Weights of a small mixture-of-experts language model, trained from scratch on English Wikipedia.
Size: 10 layers, vocabulary 4186, 10.9M parameters.
Experts: 128 experts in each of 8 layers, 32 SwiGLU neurons an expert, 4 picks a token, a softmax router.
Training: a variant of Muon for the experts, 185M tokens.
Below are experts of layer 2 (counted from 0) of a mixture-of-experts language model. Rows are named router (the router's row for the expert), gate (a neuron's input weights, with its number), up (a neuron's input weights, with its number), down (a neuron's output weights, with its number) and show model dimensions 0-95. Each number is 500 + 25 x the weight over its row's rms, rounded and kept within 0 to 999. Numbers have three digits each.
After each expert's rows: "mostly gets" lists some tokens that are sent to it at least half of the time. This comes from a sample of Wikipedia text that the model never trained on.

# expert 67
router:548484521500527434471461508512486522483512535514469516519512514476505500519493543476512520476511490475513504465479492517517517470508510512507446522521534456516473456513536476467516510479526539478504464515457524520517530492545484534505547477515519522494473485472530513526496518503505458479
gate0:493472532506521499506500498456500500495505506489501518500508498514519488537543503507526460458473455501499512474507496534499498546535540461508533513483500501475445511474471488490519483506505513490548472508463503506471521498507435515507518479494465541550527474508509454497501585500505497511
up0:466507493493521503514473523499514498455495522510521464480532473500552497499516462475495478500434479490544486492503479537500493472504500497499516493509489507487497502499469501508503494460511551448520501510530482481479559527494572500500499542522500483477516479499518512471441509549498470546
down0:514506495516548502517481505483492485520479443505466509534483513540528442487539508508517437505496513522500488520524480485533459504479505486508511537505501417509444460504481478498505507512483490539473504480521520488502522506518502498496560511457510452466495490504486517533509479521512507506
mostly gets: "al", "at", "id", "ol", "ac", "ic"

# expert 44
router:525459536501540463484480522508468542503518530553466516501519508463530482515496500477507511461515474464504469465484486504538496467527496486510487501540503470525465499524508469477521515454490552479522499513466482520520512538520450508507521481552512506462506500496543522519540498497499476495
gate0:524483480518497536482501504494485556463506524515530508482500432508548561502501520480475524516498485564499471483517511504511536503494478511496516555490526410516498500487502491536499519503482513467555511499450534471461475514498488499496500499521492501483495496500492511492500468494498525481
up0:520485501497498531473539460517497533460497481558509497480488448492535588496503500503479515507501484551500502474542525486507534512506490501493537530482505433514498477463503514516500520536499495495550504499490534485463511501500479497502496493492508498526507492541494498499505444496496547463
down0:576485487532486522482519501499518499480501543503497443447499482494487499511502440506501483499482462522524487482502559495528496499506488499498482492479512470487489500504463529493492511532499510508498499492507474476453560522521504488465449500507507487496501544503497492441525482511487573496
mostly gets: "as", "os", "ens", " States", "ony", " dec"

# expert 127
router:522476528493515467498477558511464536462525508503496521545533518495504471527478497469496486451506477472489443452497467527532510490520491497512483513524510459541468482526518483482506521482508537478518484556448508542501511527497488524500513474505548501475491511490516531534503529492496486486
gate0:483484529430455492464505488491531500512535465498542455499458500522508416495537462499494501505501470485496491503485476460532515499499483483515495491507482492494536503491515533495489484515497547500499476494542452524480490506510476464502513533493494519525569498505478499449501497521496496491
up0:489497502446468503449509475470548460507527468500503460502473497524501425504527449497490502510505485492482489500488497475516518475512486507529503475502498514495563538482505519485494473494494548529513496480555441513493497493507485489500494544468497524539541496508497481461496496536472510491
down0:492495493507516526542499498556480500507526507500490516504540442498465480511502505508563469459518482507505515508522492496486489528483510490450557543497506482490432486528493491518472510523490493504467529504487507481510496499493500481418522493503551482531471504476501508560498513512501491524
mostly gets: " the", " his", " The", "'s", "The", " its"

# expert 114
router:539451516498509464477476515480487514476530527510468507527538506489531501514468531488508520492512493484519479479470489508518482465495481525524451537515518470525501483515502499459525514482521534467528502511492514508550547528548482544516558472539533545477508493488522509535516532488483495487
gate0:518472515501508483500494507477558478473491497495495526542530508487544526524498501505500505480518506494482498428474513503543500481500496474498501534478507487435510548553513510475480553492513530456495472487507478494477453478528495501527513508519487511499512561496476498487527544496539541506
up0:509445516516484479516485499497526495496512508463499503550505500484563514517494510519502497497525503494491473474501560500485502484503519440533500500486500475457494533496527519481462555501517505512501449485487521472498464478540498498476465567500482503556503526494441529486504501492506523524
down0:488474486526499499480457513500451494504496523444513510488512529535491499509501524507511479459496490500501493482529505510471489547506506512483565518493474542457509497557487497499465526576476526487547488518493492489504537493511523487497480495493518494480492491532536555498498493488528542552
mostly gets: "n", "il", " Al", "yn", " Mor", " Sl"

# expert 0
router:514467518480534489504471529526451517469512523507488519518549511486505476514475527485490485491528480487478454430495465509523537485520482525521495510533510458555467474515545481477520528476519533485523485531441519513505507525505478512503531490513539531483476515494506518545505509495492483484
gate0:505509496487522506526522485484511513499513475499442508467483491487521514473508496456502483450486498516427556517544488459490528475513506502511500522470474492500492497441457463523497520499470493498531525462502507532486514547487475496511506482499483504513486491465500505568453458500528485513
up0:528476534501490532497471539494486510487510529497530498504548501492471499523520561508491500503497433507523476496487515519499459542461483506450488466530529523511464470512541514485505500479503501505515534525516433439508498488491501506488501507531506479488501431504496481458514505477488506486
down0:508501483538512503530480504482558504548522496504481496492499506487518474503463503512501525500488549522509500506540503506508522502520528441503448517541478469478461511512479505492502520521508499504500496493551532580483462525485474509475491457472520506513503546460511499494504469545487499547
mostly gets: " a", " an", " its", " any", " another", " their"

# expert 118
router:511494529491531455497487521515486537499524531549478507529515509484541481498487538461506503472497476488481492487468464543523507464539488502506476507514532475538495493498550491472515520475499518472539487517475485531513508529496472532507534469546539517490469501454526548510501517492519447490
gate0:478507500485452458447529516501500490486498477516457479474514513509497520480499516510513462484507504483501496495509446571521490533502500497451487520477539569551539515496511478497507519506471500502481506500498499479498503496533508486490566497522510436454502471461502502525492500510527488500
up0:500500517480500486487536524520506502498537548515465511457497500534501502443486567504476467499500495474498511496526476520510435500508507505491505524520500499549559489493516499503515510514471489486474503511498471506553538477547556481493572540513501462506485487489487499511480496498524483500
down0:515473480477474508531523459508487543490491518515479539508502510533476524519501502526453523530545548537487538499510500511502481535464540498479499497504502504447499501484497500497400431487519476499496535500497497499477504508478485507477535464477488477504533515479471503505529501488481498499
mostly gets: "a", "o", "io", "ina", "ana", "ara"

# expert 1
router:498479529488539488495461516510453516491521502537471544520506539497529493536453525460484490473505468460490476470469455543547515481506467506507493498511519482538463494508518444490524515480495519446509475508486493526516514526507479497519524492523532510474491495480528532525533546502514494494
gate0:514507484509551506513500467526508531441482489494500505500488472525548496504524499499464509507499500560475546495511493513434533497554514499485509490482459573480511510475516520499509539520444501520463535511511532502442511505503537512503527539485483510519489492497499510485504518485488486490
up0:510495480499527503527503486506485559451481495498516503491454470532534516501502492534492490518492506582464546485506473512485525496537505518485497461496449512451547526493523506513499511508463499505421525509506530501489525490497501507503518506500474518543477519457498492451502502498504496483
down0:487498498511471513517505515497499466532501480498502507498473553525499496453505523460519498470471485498528475506522480497493443491432500478525485508501555498499516506516511490524482486514499500430500498444506436502534488503493504442473499488550492500497552470513493503506533501482546504504
mostly gets: ".", ").", ".\"", "\".", " .", "!"

# expert 112
router:540476526509510464446453525493473515475529534540479501525519513504515503520477532478512522503532475486512488481480486510518523459495481532484457523512546479527491463513515496473520517479522527466551476517486532538525512525505483523514526458519551523493512482466500512537514530516486470477
gate0:539506564514478504493502519496480494488504485451494548494488494550497484484507505505508487454567527525498533500498496479521519470502545497520447524476516468505519490511511510488563466463512497550509464499490509501525501499452497492511534556469510526534467500499521500497494533481483505498
up0:541507476574468521524476507502499484506495524495495504522503511517515442528522473497502498506495496474504536461508501498564505493500497552546513481501508557484504545444499500463475484521502504481499478515503503494514489531495489552500511505501513511492505524505492401500508525497512523506
down0:509510510506478486506534507482480519585530509495496451493508483498508509470505492599494501533508468569566503505506519544514510538506488495508496515527544484521495522535523491491501511498494501502498510496548508511484508507497506504565495457513496485501478489508509462514504519500495491521
mostly gets: "d", "C", "n", "ac", "ic", "yn"

# expert 41
router:494475513463520483485483510501447527459535502513486509516536510455514467497467533469513519464508449479489467466480474536527531469513484525517481479523521482509488485517512476470523536485514534481533484520475502513555520523515459508537513474536509537480475510483520517539505529497507499460
gate0:418506468518499529497448486497518532525500511458501511521459512499485467500522483508503502499524496505555466497500501515536521523505502482501469428499504504439477543495510529505464515515500539483440500517519499495503486472517458535502487511501454510468498498469519520510495481517484503478
up0:503510527535485501514531510536502506523484502500514554504501499503497548504495486495496546553508467530472469553465543495487503490516530501499480518484498494544498488473481512500510504518494456505531516504535517518500484528532479501545511544498486519499414499500460510495544473462506483543
down0:503494498464512498490496513492500588509542499533475496468537557500525512499517513499523499472512535496497490486488478483480474520521494528507482444477497516483452505514497500441506514459534495478462498508480494499521511459487555500496507481528496499504481526528499508521440525485557507478
mostly gets: " 1", " 3", " A", "A", " 2", " 4"

# expert 95
router:498495540479533488498457511517460513485516504529462538522506538500530493532462528463486488461505465466481484472472452544546506490510466512508492503511515485535458487512521461485514512476498520443513470510488491543519506524510480497527529486521547509476488493477534525519535540509511492492
gate0:527507482510469500502505507506500527505496498502499451509501509521456474500517485513429498481500495556467512494562545478499451525581538504500495491539501517505510510512499510505507502532471481516530499478511500484495501475511495491506508488563498529489480493539565471478511547514498478497
up0:496496486470527511500488500517483478528522504523520499500484506483521477489509500528530434477566507466534497518502474516561501530504465523503510520503504515513488486559443502424504504496584522464497524483532491506544505500501527501494497515484520513516523522496481507494533479490499499505
down0:498505491513493509524465502527463502511477508488493464485469535501550496503489562514504517461521537499567529523483464498503479506498496499491479510494518510501485502530450504439494517519551542494509517487531502465516552503546537537495506498534519534485469496526493534504497480510520502453
mostly gets: ".", ").", ".\"", "\".", " .", "?"

# expert 20
router:528475521472503498458485509518496519482528525529462509527529517462535495509486514493485505503492457463496483483455492509521514478516486510524467522523520466523476479533527486453495538470497532475536479516492489512517522540510467526519521475505543539466507517478508548533542540493513489446
gate0:505508497486498547499509497531473509492500508527502472483509499483470538477501438481499511535518500511518465543506500499549501552464500505481500499501524489504517495564535501503504400478504504510495510520496511477499496516456525495515500485493515501427510520492528501496556510485464487471
up0:506516498448504564483508495530492512521460542548508433478499492498500511496510466503502510509540513519505483533510497495559496552497503507496497497498491501502511489557512507501500419498500502506498517573498504461502504515480567493508513502516513502465495521519514504500528508475500494464
down0:493506511538502500480533499515499484478483490507505499538518487503498514426518511510497520507450504535478498501506524504496468515475505498536508444509421487492517540466482514452430455498527521506513478472527497499515520512500504508512470496466511503500494532475423511459502502510491502487
mostly gets: " B", " l", " J", " L", " v", " b"

# expert 101
router:494496521484509486451494520515485548479544531528460508534518519463513479508479496497480492497513470476459481493478469515518535485514478502497465491508542468510479460533527484472504532464494545458537465519482480509516526544504473504542511474513508522490507521484496521545526520508515481437
gate0:493512536503478508497493507555540484534468448497467536524505519501555505493524503506521476493480540511464512488472525489464482532466503468504526509496477437483499506505512521508500489494498498490490504481570506519513507503499452498483517456549501494501464507485487467523500531438502492459
up0:514495498434436505493520500503497463502480448514448577493514503506544481493516518546496482498510537513498504430498494520495496532519535499501475508503482486469500512496481469507500490498512464481496536503528504503512546493489490468478556495502549526494483518487497466536500502502500497469
down0:507518477507466501473477461535514470531480498529486528459504512497515518493499528538524464462495501510528502509505448502447487483546460475477496480511501481519517533500508543543498485514495453485497492508522484466534510534486566460506490504513472531501499499481501495472566468518484521515
mostly gets: "B", "G", "J", "b", " X", "St"

# expert 61
router:532477528492526471504460551517459526442536499508492518537528511490496467531472493479506488457505477480480460447499473532524506485529486507506485518522511471550449486513539496478507516484498535473529493545443520533511504520504495507499515478512533508475483517495504514531513534490492482483
gate0:489502494508495524499497508552489502447499494506526559501491532504519539499503482499508493511490491473499482498528466461613500500503497505530533496509486527477499506460472528488457478499494502443530504478497517451524473499508467480503494501516501527492495435507503498468499476491498502462
up0:476503507503488504515479510488558481501524524501518467548478442483457481504479461486457500532503499508535512484485453508499522460522452516504489502507512491489516521493475484487522525543503529497498487496533481508500481511491492516429496450513505530510518500593474487503500498535506481496
down0:495428518484521475406505500555480520504478503472504505503544504536519464492516517517473504526496515507503479505500508489484450504472503515475534503503513479503499514536524515515491464499500508504525443528491498462477558468510535490504472531464517482536502493476502501479493513464493527499
mostly gets: " the", " The", "The", " this", " This", "the"

# expert 83
router:494458521478508463479497514508485546484537511518481493541503516469520497503454534470515486463523462479473483481458479535526524461542491507498470488529530494523480465510542481476515526471490523472530478504465518494512518511511476515517523480542515509471463524492524558527492536480502472479
gate0:512494449486497484466534509513497476499483538557512453528457522460534499491499454546530468487518444486526496482498501491510501490502501477496458498509487537511521505472532516501465502484524500493505478484500508503470511497488513473523569542479475501478486507493518512478487503497473499582
up0:492514497500498535532476500516513482482535482463540508490530476491527513504491473491485511525550496537532488453464458478500500453447476509493467506555433464466534491476475509474472542473506518496524501494491505514459501521502480512497508496530433478503474496527483501507480517497503498518
down0:494524515471556492525485508501515512491500435498507494540477525495499433497564568483541497488482521512487514501546503511486508482498525491481546511486524497496500497531509465518491467484495508501481517470460516514525467471505493506491472500553496503533493482504492526492542547484473473468
mostly gets: " c", " t", " there", " ent", "ota", "idae"

# expert 73
router:488486519499518477467496508495460531458529525527490502520540509473536475518488508476513507487499445478493481480471479523528535467509481523506481493527521487518481462527501466482523549487482532472544489521484496508546504536499475504534525455517525533489474499481514513550524558502518485458
gate0:502506502500527512532496522499472554499494481479493501490483467487531502496464512477545536501517488501509491513480490543502488483500516470513535497515532465506484483504491428525531494560506494451505513454552516494514483501454481526513505430499501523496491482433499452498496508485507529498
up0:501445500492491488490511464500523472500504514514526513556515539562475493495524492522464450528500500495503496496517505494507502550517494534471500522454484522508495511528484550453466495477506503528477489539470499542496512495521502470465500568517496500492560517555499501498503497522491501520
down0:538512505499499495502509504484474498515492493495518494493531493506527439514447509532525511465488452510515501513506515517510508476507509496514533464591494499508500469555514440499484512502485488499542510447522504540509499474501484499510495503500533585527480504498490489533474482485527512481
mostly gets: "M", "A", "F", "C", "S", "B"